Experts of a small language model.
Size: width 384, vocabulary 38385, 77.9M parameters.
Below are experts of layer 6 (counted from 0) of a mixture-of-experts language model. Rows are named up (a neuron's input weights, with its number) and show model dimensions 0-63. Each number is 200 + 20 x the weight over its row's rms, rounded and kept within 0 to 999.
Before each expert's rows: "comes after" lists some tokens at least twice as common just before its tokens as in all text; "mostly gets" lists some tokens that are sent to it at least half of the time. This comes from a sample of Wikipedia text that the model never trained on. Tokens count by the router's weight.

# expert 5
comes after: " |", "4", "0", "5", "6", "3"
mostly gets: "%", " —", " −", " ·", " +", " —;"
up0,233,189,182,209,173,195,211,213,218,189,206,200,211,195,203,185,190,220,162,207,197,195,211,214,172,206,204,176,199,204,219,203,194,214,197,225,172,194,184,199,166,217,221,203,156,206,219,191,204,199,205,162,205,203,158,222,184,204,188,184,160,217,201,207

# expert 48
comes after: "==", "0", "9", "===", ".", "8"
mostly gets: "See", "Early", "Biography", " Votes", "Awards", "History"
up0,215,183,156,177,196,201,194,198,169,195,211,199,224,198,196,215,195,242,225,212,202,211,208,216,207,163,213,233,184,200,197,192,197,205,197,180,156,221,217,203,210,222,185,150,224,215,175,173,191,180,223,217,176,202,187,211,201,240,191,191,180,170,205,191

# expert 9
comes after: "-", "\n", ":", " •", "\n\n", " Kingdom"
mostly gets: " Coordinates", " Genus", " Website", " Phylum", " Animalia", " Binomial"
up0,195,207,223,197,181,214,205,189,209,223,182,188,217,218,221,153,202,189,191,190,210,203,207,172,214,158,217,197,222,199,181,205,197,201,220,194,228,193,229,181,147,189,205,198,171,189,205,172,159,225,154,189,172,200,227,165,223,192,200,188,213,227,181,181

# expert 72
comes after: " was", " to", " and", " he", " were", " be"
mostly gets: " released", " use", " built", " produced", " published", " played"
up0,232,212,214,184,197,238,201,219,168,211,196,197,192,189,209,190,178,204,214,217,206,219,239,205,180,197,211,252,185,185,186,182,174,185,203,184,179,209,219,210,189,179,187,187,210,189,206,193,188,165,211,190,166,216,191,224,190,188,189,211,197,239,231,201

# expert 46
comes after: "\n", " |\n", ")\n", ".\n", "==\n", "\n\n"
mostly gets: " titled", " -", " (\"", " “", "=", "\"."
up0,183,207,218,236,229,192,202,220,241,186,196,224,196,175,207,214,211,171,212,230,192,190,216,186,200,190,208,222,210,201,188,198,190,218,206,206,187,206,152,186,192,154,208,204,198,213,215,191,184,220,187,174,184,195,198,175,216,178,193,196,215,203,187,226

# expert 4
comes after: " the", " a", " was", " and", " were", "'s"
mostly gets: " high", " MPC", " water", " north", " south", " health"
up0,182,192,170,214,196,181,183,161,158,194,206,182,201,184,190,166,195,198,212,199,213,238,181,199,183,191,197,207,233,206,237,226,202,222,203,186,198,203,208,189,196,205,217,215,229,230,211,208,208,183,203,186,179,183,198,170,180,229,225,183,205,210,210,200

# expert 27
comes after: " ", ".\n\n", " (", " |\n\n", "\n\n", "–"
mostly gets: "==", "===", "====", " My", " my", "She"
up0,204,190,184,180,219,211,229,175,224,210,217,222,178,179,176,184,211,180,208,160,167,193,167,214,238,211,236,219,207,185,196,173,212,162,163,198,220,192,171,194,226,168,195,215,217,198,176,206,239,193,223,229,207,242,197,206,219,219,228,195,183,210,205,183

# expert 55
comes after: " ", "0", "%", " JPL", " |\n", ")"
mostly gets: " |\n", " along", "-S", " together", "-s", "|---|---|---|---|---|---|\n"
up0,204,193,222,221,201,187,189,235,210,178,215,202,215,199,166,184,204,243,231,174,189,164,208,191,181,198,196,194,181,205,179,209,225,209,212,188,221,230,188,216,218,237,215,224,184,236,167,211,204,200,191,193,166,232,212,186,202,160,176,184,192,182,229,197

# expert 54
comes after: "1", "9", " ", "2", "0", "8"
mostly gets: "9", "8", "6", "7"
up0,186,169,187,182,226,164,184,176,204,189,210,223,200,204,178,164,203,231,225,187,187,229,192,174,165,203,201,223,184,208,194,193,202,188,214,191,217,197,194,191,228,204,218,216,209,223,218,169,161,188,218,211,212,184,181,227,240,207,234,191,187,208,225,208

# expert 69
comes after: " |\n", "\n", ")\n", ")", "\"", ".\n"
mostly gets: "',", " GBR", " RUS", "featuring", " NED", " TUR"
up0,187,216,213,174,195,210,204,171,188,191,189,200,190,198,214,211,192,208,162,177,193,187,219,229,161,195,198,220,209,204,223,219,161,206,191,160,179,154,186,185,208,192,228,191,203,201,187,249,189,169,190,190,195,209,225,177,193,196,177,201,170,190,200,229

# expert 53
comes after: " of", " in", ".", " for", " to", " with"
mostly gets: " The", "The", " their", " two", " the", " three"
up0,219,179,221,182,178,203,180,181,174,207,197,228,219,223,195,155,194,204,187,227,172,195,206,191,225,184,242,177,192,218,228,161,237,210,197,208,225,215,241,190,214,230,196,248,206,186,199,181,201,244,225,203,218,230,223,188,172,213,179,213,199,189,226,210

# expert 34
comes after: " the", " a", "'s", " and", " his", " The"
mostly gets: " video", " co", " re", " post", " car", " pre"
up0,236,215,223,218,197,210,154,194,206,223,219,204,189,234,187,176,201,249,174,240,188,220,204,217,183,222,201,221,225,180,219,225,214,173,203,224,185,213,226,193,221,190,197,200,158,219,217,213,198,191,207,195,197,186,169,173,223,199,227,219,205,214,219,215

# expert 2
comes after: " the", " United", " of", " in", " The", " South"
mostly gets: " States", " World", " Germany", " European", " Japan", " women"
up0,217,190,201,182,189,209,190,180,181,226,187,202,180,204,189,196,192,213,213,239,199,196,187,192,197,194,198,195,193,212,185,216,186,201,199,202,192,230,149,190,186,207,210,187,174,185,216,189,205,212,190,189,184,196,219,191,195,181,207,202,169,158,209,213

# expert 16
comes after: " a", " the", " of", " and", " an", " with"
mostly gets: " new", " these", " local", " large", " different", " various"
up0,190,207,190,166,173,215,182,188,205,212,184,189,174,213,193,208,222,171,203,228,214,185,182,175,206,183,188,165,201,223,170,210,217,171,203,174,204,146,238,208,180,214,219,207,218,226,200,199,198,198,224,178,177,219,232,200,199,225,189,216,208,213,209,202

# expert 10
comes after: "\n", " of", " in", " to", " at", " with"
mostly gets: " their", " his", " her", " its", " His", " whose"
up0,178,193,238,219,193,197,244,159,203,168,151,179,190,177,197,224,232,185,204,192,238,171,207,206,189,167,174,192,212,165,203,205,230,146,197,188,240,213,197,194,176,210,215,215,175,180,205,207,206,175,159,202,142,240,215,179,216,192,174,196,179,207,198,190

# expert 43
comes after: " \"", " (", "3", "4", ".", ":"
mostly gets: " so", " So", " Win", "Re", "Un", ".g"
up0,182,202,264,185,223,209,211,200,202,182,184,209,214,215,191,230,146,218,229,225,166,184,207,217,180,160,182,227,207,194,197,187,214,230,210,197,169,205,184,194,213,190,193,197,191,240,212,178,205,179,195,229,202,179,195,189,164,156,220,203,189,226,223,223

# expert 52
comes after: "2", "1", " ", "3", "4", "5"
mostly gets: " ten", " twenty", " hundred", " twelve", " nine", " six"
up0,238,224,205,197,221,212,197,207,191,221,192,189,179,219,227,241,207,179,147,189,178,197,212,201,199,177,191,221,206,196,175,194,186,234,188,151,182,202,199,159,211,260,252,174,188,220,205,216,189,172,203,197,201,198,206,235,184,225,215,178,199,201,221,174

# expert 22
comes after: "0", "1", "–", "2", "5", "3"
mostly gets: "-year", " half", " million", " km", " metres", "-time"
up0,190,185,217,224,227,189,201,232,220,185,172,188,193,207,225,194,187,220,184,237,199,182,201,162,183,215,207,174,186,184,187,213,203,216,212,176,201,206,259,203,213,189,205,175,191,153,199,190,174,200,201,232,234,187,184,180,225,221,185,180,172,183,168,171

# expert 28
comes after: ".", ",", " in", " of", " during", " at"
mostly gets: " when", " during", " where", " until", " because", " since"
up0,196,207,165,190,185,160,204,193,192,204,210,209,191,216,179,179,172,189,243,234,194,197,216,173,226,204,196,213,166,233,196,222,164,200,196,175,175,188,207,188,239,244,176,195,203,163,183,190,222,185,180,220,185,195,188,162,194,217,175,181,198,223,175,165

# expert 1
comes after: " ", "–", " (", "/", " $", " +"
mostly gets: " top", " fourth", " second", " upper", " Third", " third"
up0,265,211,244,211,197,201,214,208,199,208,203,204,224,207,221,169,206,190,190,207,183,185,185,219,210,214,162,196,211,180,230,199,180,154,216,207,180,196,213,206,153,229,230,198,209,175,204,216,189,186,185,190,183,174,193,238,208,211,203,240,179,174,181,190

# expert 15
comes after: ",", " in", " New", " United", " of", " John"
mostly gets: " James", " California", " Charles", " York", " London", " Mexico"
up0,226,205,187,255,188,162,188,200,194,208,201,216,181,198,203,203,168,199,196,176,217,190,193,193,200,185,176,192,193,211,194,203,208,188,195,194,178,218,200,196,226,179,211,207,188,184,191,165,199,184,181,183,214,239,185,242,182,223,201,163,175,222,190,156

# expert 73
comes after: " |", "-", " by", ":", "|", " USA"
mostly gets: " Robert", " William", " David", " Michael", " Richard", " Mike"
up0,211,180,191,205,229,187,198,223,224,202,232,148,205,194,201,192,218,182,179,178,208,220,145,211,206,230,194,190,186,200,203,202,189,182,155,214,185,162,215,203,219,221,199,171,171,204,234,210,199,188,175,185,176,201,173,221,193,186,189,165,178,223,196,210

# expert 11
comes after: "1", "0", "9", " ", "2", "–"
mostly gets: " such", " well", " known", " served", " serving", " serve"
up0,211,153,181,228,196,164,192,187,229,254,205,170,191,166,193,203,199,202,243,172,225,233,183,210,218,219,182,179,196,240,215,196,201,206,146,218,173,157,173,202,179,207,156,208,228,189,182,200,224,159,230,188,225,203,205,211,225,188,196,214,240,208,212,187

# expert 29
comes after: " |", ";", ":", " /", "|", "″N"
mostly gets: " $", " £", "^{(", " €", " ", " ."
up0,201,179,196,201,166,209,216,170,208,224,169,213,205,166,209,202,138,197,211,192,219,219,206,237,183,185,199,176,200,189,199,211,211,222,251,178,247,199,231,231,186,229,205,158,215,188,170,187,205,240,233,200,167,163,182,208,167,183,181,210,193,208,229,217

# expert 63
comes after: " a", " is", " was", "-", " an", " as"
mostly gets: " Votes", " MPC", " Coordinates", " JPL", " mi", " Location"
up0,199,178,190,185,190,157,208,202,198,190,178,215,182,179,200,218,156,225,226,177,225,204,229,179,203,149,180,208,204,213,184,175,196,219,194,232,229,235,201,204,174,169,180,202,159,225,209,200,204,218,201,179,184,188,195,190,198,197,185,171,191,217,238,232

# expert 49
comes after: "\n", ",", ".", ")\n", ";\n", " where"
mostly gets: " he", " she", " eventually", " However", " They", " He"
up0,180,191,229,190,204,201,163,209,183,209,193,196,181,215,204,178,262,174,194,225,204,189,220,207,165,191,184,236,214,215,202,209,203,179,208,210,198,199,213,209,212,213,209,250,217,236,226,190,193,210,226,203,190,216,206,205,206,168,215,192,170,198,203,189

# expert 60
comes after: " ", ":", "′", "°", ".", " −"
mostly gets: " English", " UTC", " Ts", " −", " Binomial", "DST"
up0,195,180,200,231,221,191,205,241,217,183,250,208,207,201,214,225,198,216,209,215,190,241,178,220,205,189,165,201,227,234,175,201,158,198,225,232,207,193,214,202,174,222,211,202,194,196,222,208,201,208,217,200,162,187,188,204,188,189,199,199,173,196,218,212

# expert 33
comes after: " |\n", "1", "0", "2", "|", "3"
mostly gets: " Turnout", " Coordinates", "Representing", " Born", " Majority", " GK"
up0,180,225,184,181,166,181,218,223,150,197,219,197,184,249,202,230,187,207,203,177,210,174,203,192,187,201,168,187,201,192,197,217,205,184,198,197,179,202,181,182,172,235,221,213,196,196,208,208,171,188,203,187,195,177,194,205,201,202,199,213,189,187,210,191

# expert 31
comes after: ".", ",", " The", " It", " that", " which"
mostly gets: " he", " she", " It", " This", " He", "It"
up0,230,227,221,162,206,206,194,213,184,183,226,214,162,185,180,197,204,208,190,173,238,211,192,196,169,195,193,186,214,195,190,191,182,166,212,207,198,197,222,187,194,193,232,222,209,224,173,234,206,189,222,203,181,207,194,201,186,202,203,198,201,191,188,195

# expert 78
comes after: " the", " New", " in", " United", " South", " North"
mostly gets: " California", " Mexico", " Washington", " Texas", " Carolina", " Chicago"
up0,212,179,186,215,203,186,199,199,206,207,236,174,160,205,195,236,216,215,224,201,206,180,196,205,210,235,213,164,232,219,208,196,177,227,198,181,222,182,234,179,172,160,224,187,206,158,179,184,223,245,209,206,217,184,204,206,199,200,160,184,204,226,217,224

# expert 65
comes after: "0", "5", ".", "2", "9", "3"
mostly gets: " million", " sq", " mm", " mi", "/sq", " billion"
up0,204,223,156,206,223,171,209,240,200,211,220,204,230,183,228,208,217,180,177,181,198,223,215,182,177,221,195,183,224,218,213,191,185,210,190,169,152,229,181,188,222,164,184,201,197,203,190,183,199,185,237,208,177,188,188,219,229,170,188,180,234,213,169,189

# expert 74
comes after: "0", "1", "9", "2", "8", "7"
mostly gets: "°W", " JPL", " MF", "SA", ".C", "BC"
up0,167,210,232,185,215,213,198,232,201,195,214,198,178,189,202,198,166,263,198,197,204,145,187,190,230,192,186,210,181,201,213,218,217,201,179,230,216,154,178,191,203,148,199,208,230,193,182,217,219,218,188,151,201,176,219,221,189,189,235,183,240,196,205,204

# expert 0
comes after: " |", "|", " the", "-", "\n\n", "=="
mostly gets: " national", " football", " political", " military", " social", " professional"
up0,216,211,194,181,191,172,214,209,204,166,213,198,241,234,154,205,203,234,167,201,181,183,193,208,209,228,222,166,225,223,182,253,191,198,215,209,210,196,222,205,187,205,183,205,179,207,215,207,194,185,199,203,216,231,217,214,203,217,190,218,189,196,180,180

# expert 32
comes after: " is", " in", " with", " a", " of", " as"
mostly gets: " an", " An", " based", " put", " a", "An"
up0,192,203,222,220,161,185,215,215,224,235,181,237,189,214,172,205,230,200,211,217,205,228,168,208,201,171,203,175,188,180,216,194,249,191,219,202,209,240,197,211,201,192,187,190,203,214,189,184,206,226,179,199,221,203,209,230,198,199,188,202,175,184,183,202

# expert 23
comes after: " the", " |", ",", "-", ":", " ("
mostly gets: " New", " North", " Northern", " Old", " Royal", " Central"
up0,197,205,183,180,207,190,159,191,184,205,203,197,229,218,181,206,216,204,190,193,175,221,186,213,203,230,205,216,209,194,186,211,209,177,203,210,202,208,203,194,229,171,178,198,217,194,199,206,224,228,234,175,202,185,203,204,203,190,158,181,171,226,207,230

# expert 40
comes after: " |", ":", " –", " (", " Best", ";"
mostly gets: " politician", " JPL", "°W", "–present", " writer", " footballer"
up0,196,192,189,202,210,192,239,182,210,217,192,189,181,232,203,154,255,209,217,234,233,216,171,224,187,207,205,186,193,194,201,208,202,187,230,189,190,162,251,213,203,194,195,195,195,206,192,197,237,220,213,197,169,183,221,196,236,238,177,176,198,198,185,229

# expert 37
comes after: ")", "0", "3", "%", "4", " —"
mostly gets: " —;", " –;", " |", ";", "\":", "%;"
up0,155,165,184,218,213,196,225,167,205,192,176,215,206,192,205,228,206,155,170,166,201,213,198,216,155,217,245,196,185,157,169,230,218,177,207,191,222,199,180,215,194,200,180,189,172,196,217,189,188,202,192,209,218,194,214,200,233,195,195,209,180,205,228,231

# expert 79
comes after: "2", " |", " the", " on", "|", "-"
mostly gets: " May", " January", " November", " December", " April", " July"
up0,221,217,202,188,215,211,229,209,193,204,204,196,211,186,184,205,195,188,208,217,217,202,197,195,211,214,214,172,213,226,195,227,211,188,178,174,185,209,240,195,237,206,213,173,212,201,176,178,215,192,187,178,187,218,225,195,231,195,176,226,200,219,143,230

# expert 25
comes after: " |\n", "0", ")", "4", "3", "6"
mostly gets: " |", "|", " –;", " —;", ";", "\":"
up0,207,206,210,171,229,192,210,184,211,217,200,172,211,223,205,218,234,229,176,192,214,206,179,168,222,189,175,179,194,211,202,193,245,201,222,207,214,173,184,186,207,184,190,169,186,154,210,174,181,183,184,217,228,208,212,212,166,230,184,210,204,201,221,206

# expert 45
comes after: " |\n", "\n", ")\n", ")", " Genre", " Position"
mostly gets: "Senior", "|", " @", "-yard", " scored", "Gls"
up0,201,199,182,201,199,219,209,205,182,216,185,212,176,186,209,222,189,210,177,188,216,173,195,196,204,200,179,197,189,199,174,220,203,229,192,192,226,201,213,200,172,208,249,186,215,226,180,186,182,205,215,198,202,214,196,195,200,196,199,182,228,222,217,189